Weights of a small mixture-of-experts language model, trained from scratch on English Wikipedia: a sigmoid router.
Below are experts of layer 7 (counted from 0) of a mixture-of-experts language model. Rows are named router (the router's row for the expert), gate (a neuron's input weights, with its number), up (a neuron's input weights, with its number), down (a neuron's output weights, with its number) and show model dimensions 0-159. Each number is 128 + 24 x the weight over its row's rms, rounded and kept within 0 to 255.
After each expert's rows: a language model's description of what the expert responds to; "mostly gets" lists some tokens that are sent to it at least half of the time. This comes from a sample of Wikipedia text that the model never trained on.

# expert 31
router [146  97 125 102 106 139 141 121  99  70 135 163 129 120 125  74 160 176 129 164 141 135 133 122 134  85 134 136 144 164  92  92 144 108 120 125 132 121 182  94 133 119  97 130  86 123 144 140 133 139 127 112 199 106 129 135 120 156 142 138 126 127 106  97 128  77 109 131 137 124 103 105  94  96 157  90 114 155 126 181 126 129 134 142 139 135 175 121 104 110 132 120 149 121 102 104 111 138 152 155 127 157 132 107 128 113 161 112 184 148 135 136 177 111 139 133 150 108 134 100 144 132 145 134 147 131  98 167 123 105 109  93 134 117 146 104 136 153 163 163 124 109 104 140 115  88 112 115 124 165 149  70 132 117 168 133 124 173 144 144]
gate1 [ 80  90 147 114 163 133 177 145 107 129 113 110 117 110 165 106  86 179 145  94 109 133 129 120 128 123 115 143 177 140 143 159 168 136 114 123 135 133 160 135 149 112 118 132 105 126  98 129 123 135 164 135 102 108 137 141  86 130 141 157 103 153 109 152 151 109 147 132 147 141 145 109 116 115 130 155 123 156 119 163  59 126 127 154 117 103 148 142 102  97 143 101 175 121 100  68  76 130 138 133  91 116 122 117 144  87 128 147 153 122 169 121  99 105 150 131 139  81 117 117 134 172 119 115 143 102 126 136 107 117 120 117 155 122 117 118 134  88 156 133 107 131 141 134  82 165 122 121 133  85 144 123 164 119 170 103 173  91 158 113]
up1 [102  87 114 141 149 141 140 137 137 115 127 174 117  94 100 117 121 109 162 147  73 104 121  89 109 171  89 109 124 133  92 115  93 136 106 162 157 163 137 103 100 107 124  65 136 108 146 118 136 159 121 156 114 111 111 107 123 139 141 120 123 121 137 138 113  87 150 147 137 110 140  98 117 102  84 122 139 103 110 137 126 102 174 128 164 107 129 112  89 126 166 124 143 153  93  87 151 120 116 108 133 112 141 155 108 111 107 126 157 135  54 137 120 138 158 140 141 141 109 132 143 129 160 143 121 108  89 145 136 125 158 123 149 112 146 150 149 194 109 146 151 117  82 116 129 180 121 103 132  96 109 133 130 110 161 100 109 152  87 133]
down1 [113 176 103 125 107 126  90  82 111 160 113 129 130 135 136 133 153 117 106 115 138 172 100 139 130 135 154 158 105 143 122 128 145  86 130  99 136 103 132 175 140 117 146 116 134 137  98 142 121 103 136  93 123 161 118 146 160 114 119 138 126 106  59  93 134 135 105  97 164 199  90 137 131 123 143 123  91 122 114  88 135 157 101 167 129 129 128 120 169 131  85 161 133 115 134 164 150  87 128 136  90 166  99 136 138 119 114 124 123 154 177 150 147 113 137 143 108 123 143 122 125  93 118 124 141 120 128 127  90 139 136 132 141 191 111 101  85 159 107 120 105 109 105 120  92 116 120 115 158 103 104 115 143 131  64 150 107 104 138 106]
What it handles: Place and personal name pieces
mostly gets: "ić", "hi", "berg", "mad", "ș", "burg"

# expert 3
router [132 134 132 123 143 137 135 121 136  76 172 169 101 152 139 106 166 129 118 110 133 112 137 175 150 120  84  97 116 184  88 139 120 124 126 112  69 128 138 117 112 108 142 132 123 129 140 156 122 132 146 136 145 113 135 156 115 155 179 132 134 113 125 125  93  97 150 142  87 117 114 134 114 129 147 126 128 110 117 132 103 123 154 159 144 128 109 171  87 157 141  93 103 112  76 118 120 148 108 140 124 164 117 133 141 161  89 118 166 139  85 151 159  83 151 167 134 100 111 140  73 145 135 135 128 133  87 152 101 122 103 120 102 123 118 112 107 156 130 148 159  82  82 136 157 125 158 152 125 188 123  90 153 135 128 148 123 159 136 149]
gate0 [123  93 112 136 141 123  64 117 110 130 155 100  91  99 130  91 135 138 101 165 145 147 132 133 136 131 140  80 128 136 121 139 118 133 134 107 104 110 162 110 100 132 115 118 118 131 160 156 122 132 125 116 127 150  98 107 150 132 147  83 165 118 163 134  75 135  95 154  91 176 131 175  96 120 122  98 133  87  82 144 117  90 143 144 139 139 134 177 158 133  91 137 170 156 115 128 136 133  65 131 104 153 105 154 141 118 127 133 132 129  98 107 158 115 144 116 179 146 142 164 127 151 122 151 171 111 112 166 142 114 129 133 129 136 145 103 141 113 143 115 136 135 132 174 165 112 115 106  91 120 118 120 148 117 108 145  90 170  69 123]
up0 [106 133 134  89 152 109  86  66  89  98 156 125 122 102 147 117 126 141 118 117 133 140 102 119 139 123 147  92 114 150 127 104  92  96 140 109  76 127 165 147 100 134 143  96 154 138 165 125 110 109 123 100 101 173  85 121  97 136 138 102 159 124 117 122  98 134 171 113 129 130 120 135 149 166 125 117 153  93 120 126 115  80 174 160 125 152 140 153 125 125 135 157 151 120 150 128 147 146 113 122 146 158 133 143 131 122  94  82 158 142  59  84 114  80 178 136 134 111 112 143 130 119 111 107 176 142 129 128 176 106 152 123 123 114 131 114 149 132 158 132 125 113  83 143 153 104 102 102 104 131 106 133 168 120 104 117 104 126 106 155]
down0 [172 141 121 127  82  95 131 156 133 135 118 150  75 110 112 183 132 143 130 115 151  86 154  83 150 169 112 117 119 119 145 115 142 180 114  79 161 133 161 118 124 140 124  96 122  96 169 190 150 106  90 115 118 148 149 126 124 115 108 138 110 106  99 102 157 145 148 159 129 140 114 148 116 134  99 123 139  95  61  82 125 113 118 138 149 125 135 139 121 102 119 158 119 112 153 119 141 153 158 159  98 115  99 127 104  89 114  61 131 123 112 122 151 126 132  87 114 113 136  81 147  78 127 134 161  89 123 122 125 121 152 139  94 133 113 124 124 117  94 151 121 150 131 129 124 130 138 170 155 134 151 127 114 118 127 134 130  91 133 101]
What it handles: Mid-word fragments
mostly gets: " occ", "medi", "imin", " cle", " medal", " tre"

# expert 16
router [119 123 129 128 137 107  79 129 106  85 120 120  81 155  85 105 141 127 119 113 131  98 151 136 142 188 122 137 112 110 134 118 113 150 111 109 112  80 147  78 148 129 104 120 146 162 103 120 173 163 110  98 136 126 130 101 113 104 137 112 193 129 137  94 106 133 113 129  91 124 126 177 136 107 163  89 137 146 103 164 120  98 160 118 150 137 127 121  98 115 105 119 161 113  75 171 121 139 139 131 143 164 119 171 152 160 120 134 157 138  96 122 118 140 155 140 151 131 135 151 130 136 152 146 111 141 126 147 136 150  94 101 162 130 167 118  90 131 122 151 106 109 161 163 156 104 133 156 118 115 133  75 103 160 184 142 118 143 127 130]
gate1 [134 149 144 104 115 146 165  90 134 139  92 139 179 111 146 155 157 112 137 131 155 122 157 123 111 133 121 121 113 161  96  85  96 144 138 101  95 148 153 165 117 185 127 171 132 144 156  96 138 160 126 133 146 165  80 120 123 154 149 120  93 115 143  76 137 136 136 131 109 175 103 139 106 154 108 166 115 142 103 139 144  68 112 189 101 138 134 124  76 143 118 122 151 113 133 136  95  87 122 132 123 164  98 120 100 108 148 149 121 134 142 101 104 132 138 135 136 169 100 118 126 107 125 119 109 133 135 133 141  68  99 114 178  81 126 127 130 154 149 140 106 157 128 126 120 127 125 132 139 127 149 160 149 166 163 130 138 133 128 169]
up1 [111 133 161  91 138 154 110 120 149 142  97 132 148 103 119 149 158 110 127 117 195 113 131 133 108 106 125 133 117  97 132 151  78 139  94 139 128 128 143 114 145 182  99 186 144 118 132 103 121 154 132 131 137 143 117 133 126 135 134 109 153 141 140 126 105 146 138 147 124 172 162 148 137 117  97 121 109 160 164  87 120  83 154 166  94 127 135 120 133 124 160 130 140 108 135 133 101  85 103 119 160 160 140 114 109 142 141 153 138 134 138 115 136 165 123 135 147 142 107  97 164 101  99 123  88  88 142 141 157  96 130  96 184  95 142 108  88 111 102 155 148 133 120 112  93  87 154 121 176 125 122 103 181 180 120 135 168 123 122 152]
down1 [123 160 137  70 144 138  92 106 134 162 148 114 152 107 141 119 132 121 146 115 134 146  77 160  87  85 165 133 139 143  76 102 105 134 120 134 162 125 147 140 165 138 109  97 118 138 125 101 138 139 133 164 129 120 166 133 146  97 115 148 138  98  67 181 111 112 104 120 103 156 139 152 128 160 185 159 161 139 151 124 127 165 107 160  96 128 148 119 121 116 145 156 112 145 124 133 138 146  89 133 165 116  85 104 107 150 168 108 119 159 138 145 127 156 137 125 167 152 117 167 130 142 183 121 117 138 141 158 131 113 171  93 134 143 132 140 102 121  70 121 139 133 118 143 104 127 171 144 118  95 140 152 154 139 111 138 135 101 130 137]
What it handles: Nouns after determiners
mostly gets: " population", " life", " years", " history", " development", " members"

# expert 1
router [155 127 106 150 121 128 121 133 105 135 130 165 119 101 118  97 147 119 131 140 195 123 135 164 128 119  91 125  98 160 111 132  95  98 118 118 150 109 141 122 138 122 123 137 112 141 119 162 156 120 115 132 131 108  88 126 152 120 166 118 119 162 140 112 132  93 126 144  90 131  97 160 128  96 133 129 127 100 143 148 107 103 124 109 144 167 146 111 108 120 136 141 144 141  97 169 152 169 147 132 108 137 158 128 128 125 177 114 207 140 150 110 165 105 113 154 160 144 148 161 105 109 113 145  93 188  74 121  82  88 136 116 157 119 117 108 122 106 138 158 160 120 125 130 138 133 120 122 111 154  82 114 104 165 123 162  98 171 115 184]
gate1 [126  82 116 141 113 134 137 104 111 145 130 146  93 122  95 132 140 140 164 136 108 130  86  91 110  81 117 118 101 166  80 149 106 178 131 107 118 114 124 130 118 179 150 101 149 136 123 159 124 107 132 105 160 138 153 132 143 134 161 106 123 116 143 127 109 100 107 111  94 138 123 142  97 139 146 128 160 153 172 144 172  99 154 124 131 130 147 126 132  80 186 104 133 157 126 157 125 127  87 162 124 213 131 152 122 142 135 154 167 176 119 136 139 138 139 146 141 144 113 169 137 132 120 177 128 150 161 112 152 120 113 145 118 143 113 126 105  90 112 104 162 132 116 113  98 135  89 162 127 153 144 108 126 119  90 130 168 125 100 136]
up1 [136  96 112 130 137 116 142 112 137 132 144 144 106  98 132 126 156 133 117 129 137  98  93  86  96 110 110 142 118 131  96 121 120 153  92 126 158  54 156 127 117 139  96 115 151 127 116 157 166 103 139  99 121 156 126 143 132 142 151 104  89 138 138 155 122 102 146 154 134 153 136 111 102 109 122 144 188 169 162 135 146 101 136 171 134 120 113 112 131 116 117 111 128 146 176 152 156 170 142 136 142 187 154 162 143 113 142 123 184 195 121 106 143 145 165 152 147 136  72 145 118  85 124 139  99 168 128  84 110  89 151 150 141 131 128 104 141 120 116  95 126 111 122 128 123 124 114 112 136 174  87 146 110 126 111 132 128 118  88 135]
down1 [ 94  76 123 140 147 133 150 139 100 143  92 120 154 144 124 143 139 146 127  90 151 143  93 132 111 113 167 111 159  95 122 127 157 139 132 151 138 138 121 146 110  95 107 142 176 149 148 132 117 109 120 130 137  99 139 129 134 141 139 148 108 138  88  54 122  91 116 149 108 108 106 139 169 120 112 123 143 141 140 109 145 115  99 164 118 148 107  85 129 139 104 137 158 125 123 110 144  99 131 157 146 112 134 118 140 120 128 120  97 119 137 118 103 119 149 101 135 178 180  86 167 117 168 127 102 148  95 120  90 123 153 130  80 113 127  82  78 114 130 154 127 163 116 163  61 142 169 138 151  89 148 126 175 130 129 157 128 107 103 145]
What it handles: Infobox field labels
mostly gets: " Coordinates", " Clade", "Scientific", "Note", " Born", " Genus"

# expert 6
router [132 111 165 133 107  98 100 127 107  94  94 130 120 111 127 104 136 114 157 141 179 115 118  97 165 154  88  99 104 101 129 134 151 107 156 118  96 128 147 131 130 163 132 109 125 135 119 179 157 147 124 104 132 142 138 107  89 162 121 185 138 152 120 102  97  92 111 125 131 161  90  98 118 106 167  80 122 124 122 148 124 111 100 114 141 141  73 164 105 141 138 137 130 103 108 123 141 127 134 163 131 107 125 148 102 154 108  95 144 120  88 145 107 125 146  90 148 145 121 125 141 144 167 125 147 126 122 161 163 123  56  77 124 101 146 101 130 137 125 133 122 111 136 140 199 109 132 159 104 142 137  91 122 112 127 119 106 179 123 126]
gate1 [121  95 115 150 125 195 144 176 113 148 134 121 152 137 136 140 117 155  94 178  84 114 154 136 120 153 138 124 119 130 149 124 123 133 136 107  99 126 121 145  90 164 134 156 108 123 173 161 178  98 153 137 159 135 102 151  84 139 123 160 144 137 142  78  93 115 103 114  97 147  83 142 130 145 163 141 106 145 112 118  67  93 138 139 147 153 150 150 135 141 135 115 126 154 136 103 127  94 134 121 161 142  88 152 116 107 131 144 128 167 129 128 147 191 134 146 170  83 159 149 140 141 140 122 141 130 110 145 116 155 125 126 115 103  96 119 116 146 145 144 107  66 129  95 126 140 160 178 172 124 126 128 138 115 131 138 113 148 130 143]
up1 [145 123 110 113 166 126 106 117 101 141 119 125  98 144 153 117 116 188 105 185  99  96 120 117 140 119  96 107 144 118 181 148 124 152 115 148 118 119 126 151  92 153 132 156 105 132 134 168 138 139 159 108 122 148 141 145 129 103  85 129  96 127 143  84 148 144 104 105 117 165  77 122  84 138 203 170 108 143 168  72  82 117 114 101  96 143 157 156 127 153 141 175 124 130 148 129 150 125 111 155 134 131  89 113 113 146 118 142 158 134 146 126 122 113 149 151 100 113 158 146 173 123 134 102 109 140 119 139 140 130 113 121 123 117 119 127 120 167 109 119 102 124 125  85 106 114 143 142 164 119 124 146 179 124 114  87 117 152 134 100]
down1 [101  87  88 139 127 130 101 160 142 111 143 113 152 129 146 149 118 149 138 157 113  90 104 115 110 139 143 124 102 145 132 103  88 109 128 122 101 128 127 109 130 132 139 131 148 147 139 122 158 117 150 126 123 105 136 149 139 109 154 164 111 157 109  97 130 126 132 122 121 147 148 197 133 117 113 143 136 127 140 116 143 147 163  87 126  82 140 126  95 165 120 106  78 111  97 150 103 124 102 140 108 151 122 117 128  94 151 139 142 166 110 160 181 161 130 109 135 123  86 159  97 108  86 137 136 167  79 120 145 163 135 166 105 169 148 123 136 123 112 165 117 129  94 118  62 108 156  90 119 161 147  87 157 145  97 141 164 151  88 110]
What it handles: Verbs and suffixes
mostly gets: " because", "pite", " taking", " allow", " features", " take"